config.toml
head_dim = 64
decay_shape = "linear"
seq_len = 1024
Below are experts of layer 9 (counted from 0) of a mixture-of-experts language model. Rows are named router (the router's row for the expert), down (a neuron's output weights, with its number) and show model dimensions 384-447. Each number is 128 + 32 x the weight over its row's rms, rounded and kept within 0 to 255.
Before each expert's rows: "comes before" lists some tokens at least twice as common just after its tokens as in all text. This comes from a sample of Wikipedia text that the model never trained on. Tokens count by the router's weight.

# expert 6
comes before: "- ", "(", "′", "\n", "= ", "/ "
router [128 153  74 116 118 162 131 157 124  85 145 147  96 127 122 115  87 145 140 136  59 179 155 104  91 121 118 113 137 156 133 169  78 103 106 138 111  94 136 101 139 131 108 125 132 135 139 177 114 155 148 121 121 114 143 156 131  86 133  90 156 134  79 136]
down0 [172 129 164 128 126 131 130 108 178  79 196 131 149 106 121 143 173 109 127 167 114  86 163 111  98 150  91 163 110 108 161 168  90 115 179 118 123 178 135 105 152 153  98  88 125 134 162 152 114 122 107 164 158  81 178 106 118 110 114 203 113 183 133 155]
down1 [ 74 130 120  76 151 170 115 123  92 171 149 105  90 108 125 109 143 169 117 117 117  88 138  64 142 161 122 146 145 163 147 126  91  93 117 111 107  51 154 128 108 129 115 129 139 152  92  99 146 123 117 149 103 150 129 152  92 171 118 146 105 198 150 117]
down2 [107 201 162 162 105 146 178 112 158  60 109 165 133 128 134 162  88  81 132 127  77 115 142 145 132 145 154 144 120 117  99  70 124 130 173 114 156  87 103 171 131 120 120 126 178 129 169 168  97 123 158 103 149 123  94  89 192 142 108 131 110 115  87 132]
down3 [128 134 140 193  97  72 133 149 135 124 115  67 130 186 114 107 160 140 113 136 115 102 101 131 179 110 153 151  88 139 111  49 108 110 115 127 147 138  65 127 136 150  34 115 158 145  69  83 127 130 130 124 108  59 145  59 134  92 123 132  65 155 124 177]
down4 [217 102 158 146  67 161 128 151 139 216 113 160 110 109 204 162 178 152 107 144 159 148  90 131 185  85 100 142 133  82 147 147 129 118  94 120 148 157 107 161 142 127 132 103 110 151  99  77 133 198 110 180  93  96 173 139 140 134 136  99 119 141 129 169]
down5 [163  78 161 111 120 190 120  94 140 174 140  99 150 118 153 182 113 111 162 100  87 170 132  85 194  98  72 153 135 136 129 120 147 126 113 122 188 159 108 147 100 170 196 117 103 142  92 154 118 163  85 154 125 176 158 191 151  59  83 130 104 120  99 122]
down6 [128 104  96  65 166 109 118 123  84  72 119 133 122 115 166 136 173 162 135  74 210 153 107 184 122 110 147 126 139 148  93 181 122 135 109 114  92 112 115 144  97 183 149  74 150 106 117 127 134 118 185  87  86 122 131 107 106 144  81 141 194 149 150 164]
down7 [151 108 160 126 186 175 136  94 109 104 167  70 165 129  95 127 128 112 131 143 178 149 143 154 169 157 163 160 130 158  95 157 153 136 146 116 157 122 114 133 138 138  81  96 100  86 144 152 105  66  92 136 121 161 124 105 182 179 141 126 154 117 152 108]
down8 [127 149 140 174 193  92 125 127 125 107 136  89 143  40 107  96 107 154 154 139 161 129 172 184 111  81 163 151 118 154 143 156 160 177 154 116 124  95  82 112 156 110 124  45 144 175 162 143 142 112 118 120 162  46 141  71  90  56  85 144 159 137 141  62]
down9 [ 92 100 124 198 153  80  96 121 142 138 116 116 164 110 124 104 138 120  36 164  98 156 114 161 179  91 138 108 117 117  89 138 137  93 191 134 126 143 124  81  60 111  94 143 167 158 122 151  70 129 134 149 125 136 140 120  81 123 114  99 130 146 151 125]
down10 [ 73  92  74 118 163 136  50 118 142 106 118  96 149 200  87 129 142 119 107 126 116 149  65 157 149 129  90 116 131 111 127  58  83  72 155 161  80 163  79 118 180 151 114 159 117 128 100 125  77 109  87 124 118 162 133 141 119 108 113  78 132 130  90 173]
down11 [130 181 124 132  98 149  80 117 126  96 156 136 116 132 106 109 125 144 129 111 139 163  60 130 137  94 183 133 184 121  75 173  65 170 118 150 138 121 108 105 155 146 135  81 191 119 115 206 154  83 122 114 104 125  77 208 147 117 137 148 163  91 134 166]
down12 [ 58 128 121 169 104 161 131 128 151 107  68 161 138 150  92 107 109 157 200 133 166  94 165  60 176  89 119 160 103 140 149  33 109 146 106 180 163 108  58 100 124 161 132 130 128 131  85 133 142 166  99 120 159 136 161 135 120  92 110 110 131 119 170 116]
down13 [133 175 141 115 112  48  74 117 115 137 130 123 138 175 155 103 133 154 173 106 108 142 117  86 159 123 108 136 156 107 127   0 180 160 151 139 173 164 164  74 105 106 122 119 100 153 104 110 124 100 112 123 113  89 146 154  81 211  76 114 141 103 168  82]
down14 [166  52  96  95 124 110  60  86  71 122 152  61 102 121 175 168 143 168 165  65 125  74 130  92 148 140 104 117 120 138 122 112 127  91 117 138  81 200 208 141 142 148 157  94 179 116  99 104 175  90 140 142 102 145 133  75 128 170 135  64 133  92  92 181]
down15 [109 139 145 168 189 113 174 121 127  99 112  90 110 126 194 128 147 109 118 122 165 135 150 136 113 155 126 163  87 152 153  76 140 164 185 134  59 180 126 117 103 140 125 129 180 132 100 119 192 141 141 121 130 103 132 119  93 198 150 104  83  96 122 161]

# expert 12
comes before: "% ", " ", "|", "| ", "°", ") "
router [155 132 132 122 123 135 133 142 121 125 136  85 139 136 176  93  95  98 152 154 115 152 172  91 129  97 122 160 108 175 105 211 146 136 102 132 129 130 173 194  99 134  51 196 139 175  84 199 181  72 176  96 143 116 154 172 140 103 107  67 173 170  86 123]
down0 [ 78 150 140 179 130 141 112 133 136 174 103  93 102 162 133 156  99 121 114 100 171 122 117 153 136 148 115 105 115 195 106  75 171 114 176  79 190 164 118 172 117 152 102 112 106 115  99 124 116 125 149 176 137 145 123  84  67 180  92 141  88 109 129 128]
down1 [139 158 136 123 118 111 178 127  92 111 179 163  96 178 115 146 125 129 180 114 102 126  87 133 133 147 101 111 149 146 198 141 140 195 109 134 145 141 138 126 151 106 134 123 161 111 177 125 164  92 137 137 125 163  85 137 112 136 139 165 126 159 156 143]
down2 [149 152  97 123  63 160 125 144 129 145 117 101 178  52 133 100 144 111 106 164 173 160 127 130 160 120 163 158 195 126  88  74  96  77 167 164 179 149 234 120 116  80 106 152  87  90  81 180 134 129 125 121 208 132 178 129 118 128 117  77 159 133 102 151]
down3 [108 145 133 157 118  94 135 108 131 126 111 130 125  99  73 175 113 124 125  92 144 167 174  95 136 139 151 148 117 102  98 165 171 103  87 107 157 119  92 146 175 151 126 105 160 126  75 135 155 149 175 180  86 154 119 185 106 199  73  96 157  94  92 126]
down4 [140 143  95 129 189  69 109  67 138 147 130 155 143  83 102 139 126 199 163 145 105 132 116 138 160 163 117  78 132 166 153 131 136 150 112 121  91  97 131 129 107 201 140  89 129 121 112 114  99 147 124 130 155 164 153 173 113 134 162 118 109 118 127 112]
down5 [127 183 125 168 111 174 174 184 137  85 158 112 164 153 126 117 131 171  60 192  93 169  73  99 172 186  68 114 108 144 148 147  95  64 142 106 134 123  84 117 138 189  97 145  95 130 114 127 113 146 159  97 106 165 112 128 112 151 160 100 146 175 104 177]
down6 [120 192 104 149 134 141 123 144  80 175 160 161 139  78 146  99 131 135 158 180 191 105 138  95  78 105  72 212 107  94 136 143 130  87 119 143  94 146 200 164 171 113  98  56 104  86 132 119 133 142 150 142 138 187 201 112 134  88 153 117 151 120 115 161]
down7 [171 163 174 129 120 140 150 122 118 107 187 103 164 139 147 100  98  88 109 117 111  90 174  99 172 161 162  60 130 105  47 140 128  57 103 131 150 208  62 227  81 107 130 120 112 133 200  85 145  90 165 141 170 182 127 131 154 132 120  40 114 113 140 125]
down8 [ 96 145 160 103 147 111 117 115  86 140 118 176 153 158 184 120 149 189 147 112 125  86 163 143 169 142  94 152  97 112 108 138 178 150 206 122 105 126 172 157 146 143  76 109 116 156 123 100 167 130 147 143 193  91 123 184 177  72 149 186 153 111 142 127]
down9 [119 126 107 129 117  82  49 174 127 119 116 108 103 135 116 103 115 130 187 168  64 144 102 144 102 209 128 132  90 128 124 138 115 105  97 151 155 152 103 120 159 152 140 122 153 105 139 157 150 168 130 142 130  93 162 114  84 161 119 119 127 138 162 139]
down10 [ 52 115 190 125 162 113  47 126  95 150 103 101 115 123 117  91  75  97 151 139 102 106  78 100 151 107 152 127 138 190 162 131 145 186 137 102 137 122 130 124 110 164 157 103 121 112  70 110 101  82  99 148 115 130 100 154 120  85 163  96 136 141  74 110]
down11 [121 151 124 165  97 133 100 126 158 179 128 174 154 145 123 148 143 125  88  92 167 155  89 142  95 109 111 180 147 114  87  94  86  81 101  97 204 112  79 171 124  77 120 106 142  89 116 124  69 151 155 148 167 135  94 144 186 179 175 131 162 134 175 160]
down12 [125 133 137  70 183 131 125 108 150 107 157 172  68 121 137 205 116  92 155 119 127 153 124 111 130 131  84 118 118 142  94 130 121 126  78 180 129 149  89  84 143 103 100 152 128  73 138  71  40 131  66 181 161 217 101 173 154 122 150 122 170 165  81 107]
down13 [ 83 135  83 143 153 100  96 109 144 151 134 167 175  88 162  48 134 114 156 158 123 137 148 110 125 182 120 145 125 159 133 110 161 134 135  87 127 156 126  77 197 162 127 118 106 123 133 151 150  98 161  85 143  93 117 112 107 125  95 128 111 159 156 100]
down14 [116 112  77 127  81 128 144 112 144 139  84 108 112  83 196 161 167  86 147 120 165 155 122 161  74 116  82 129 181 113  97 135 113  77 163 110 168  99 209 110 120 113 126 107 170 111 117 160 123 127 138 158 210 121 111 160 163  88 117 153 136  89 126 185]
down15 [115 146  88 147  38 126 130 110  84 121 122 126  80  98 115 131 121 135 204 166 156 116  91 190  72 122 190 112  41 146  93 119 171 212 138 147 132 106 135  99  93 130 119  74 132 142 127 126 120 135 122 138 108 103 153 108 143 142 134 128 148 123 151 167]

# expert 2
comes before: "and ", "of ", "in ", "for ", "to ", "with "
router [ 55  72 113 104 140 124 133 171  78 153 109 125 122 127 137  95  90 149 122 129 138 146 177 128  93  77 160  94 156  81 111 204 109 136 105 125 169 110 166 130 130 167  87 126 125 117 179 114  98 166 154 106 163  98 151 139 148 106 130 161 138 139 135 159]
down0 [ 93 124 115 103  85 149 179 130 116 119 126 139 165 174 181 123  74  79 177 155 177  58 101 132 101  89 122  89  85 167  98 155 131 170  97 162 109 108 169 121 150 147 130  83 120 137  92 166  79 145  96  95 131 126 108 137 131 161 105 151 151 149 166  84]
down1 [144  84 142 130 123 165 113 112 120 153 110 148 110 166 114 171 101 120 143 107 140 109 136 190 108  92 169 104 157  91  95 142 187 136  77 156 156 124 142 152  98 146 158  70 109  60 165 155 121 216 100 118  47 138 139  95 161 133 191 170 108 108 142 126]
down2 [114 122 134 179  96 162 172 146 155 142 137 152 125 125 130 165 102 156 109  94 150 151 150 116 105 112 110 139 134  45 106 171 100 189 188 177  96 131 187 108  97 146 146 169 122 149 108 113 173 217 145  91 146 212 165 154  85 131  89 155  77 162 153 115]
down3 [118  77 148  77 139 131  94 145 136 168 107 138 152 150 101 112 110 149  64 118  61 123 155 119 163 162 130 107  89 145 106 108 105 117  92 106  90 251 122  93  72 212 151 110 103  93  85 174 106 138 156  84 124 156 187 115  93 146  71 139  66  95  79  93]
down4 [110 167 200 138 160  72 156 146 117 105 129  88 115 157 107 119  92  99 152 141 126 177  58 112 139 138 125 147 167 136 129 111 135 122 177 156  81 112  80 148 201 131 157  91 185 113 128  67 106 181 136  96 173 158 144 136 126 155 126 122 150 104 118 131]
down5 [ 70 153  87 113 127 117 153 117 141 125 132 146 122 118 164  93 175 143 134 199 116 131 119 138 114 107 124 154 158 138 128 185 139  75 115  98 118 154 101 114 147 166  95 190 172 146 113  86 104 134  76 132 106 134 153 120 126 120 183 145 149  98  97 143]
down6 [143 153 121 114 118 161 160 116 179  79 110 156  98 113  99 162 131  51 133 150 110 131  77 112 178 130 131 101 122  58 132 100 129 122 147 119  65 117 123 156  94 150 110 118 107 157 106 156 138 192 117 136  64  64 152 137 241 178 154 180 104 126 165 170]
down7 [125 167 181 131 166 206 147 172 174  89 122 166 160  86 118 133 133  84 127 130 140  87 125 159 134 133 183 172 152 146 167 164 103 123 174  91 122 111 119  97 174 123 105 124  97  30 109  81 135 177 146  76  72 122  94 128 140 148 157 166 121 116 170  83]
down8 [ 97  62 123 200 136 157 153 138 130 123  33  99  97  83 103 157 135 121 117 152 180 149 156 133  81  87 124 150 135 152 132 169 126 107 187  68  76 126 104 125 187 190 134  87 145  64  90 141 167  83 110 139 147 162 118 128 170 170 106  78 168 149 151 139]
down9 [156 100 171 142 134 132 116  88 109 108 214  91 236  76  82 120 158 121 157 104 118  68 147  91  87 121 177  81 142 109 172 134 115 135 125  71 163 135 131 138 147  85 107 107 106 169  94  39  75 100 108 108 125 140 224  90 117 146 118  85 137 186  98  93]
down10 [ 68 134 129 115 154  96  67  66 108  94 145  40  89 139 156 154 119  85 139 124 119  87 130  73 136 171 106 121  61 199 164  67 153 154 210  91 153 141 150  61 131 202 140 138 161 185 192 132  79 119 172 174 107  97 111 135  84 118 113 115  78  91 104 144]
down11 [132 112 159 123 107 156 104  95 127 151 130 154  67  89 178 116 139  81 161 179 100 121 104  87  94 124  98  90 152  87 128 119 150  71  91 130  58  95 111 110  80 117 178 114 166 170  58 132  85 137 113  45 147 110 124  91 135 116 183 107  88  65  33 125]
down12 [119 142  99 104  52 160 122  96 188  66 141  74  63 180  85 114 118 143 129  59  90 127  97 169 179 142 131 113 200 143 114  75 122 124  85 111 179 179 143 103 116 206 149 116 148 144 109 123  84 178 171  69 187 155 138 185 141 118 113 123  59 132 137 124]
down13 [184 116 108  80 183 105  97 131 145 100 143  86 164  86 134 151 117 113 167 189 101 143 144 208 161 125 135  99 110 105 159 168 179  91 153 134 140 131 127 136 139 181 131 197 163 122 138 165 110 163 120 130 202 106 141  91 131 113 128 163 115 115 102 135]
down14 [ 76 121 162  93 133 137 125 191 120 164  68 188 116 136 173 162 134 169  97 151 147 103 121  87 160  79 133 128 114  75 136  79 168 141 135 151 152 110 121 156 115 130 131 142 147 114 191  82 138 153  93 139 103 170 120 125  81 104 196 168 136 197 141 174]
down15 [123 159 108 156 100 119 109 120 147 135 180  82 102 102  72 118 134 136 142  68 140 148  82 119 149  85  68 167 134 117 143 165 129 130 112 177  75 195 104  99 152 122  95 127 178 145  58 161 103 148  98 145 132 117  81 185 114 135 121 120 116 138 152 160]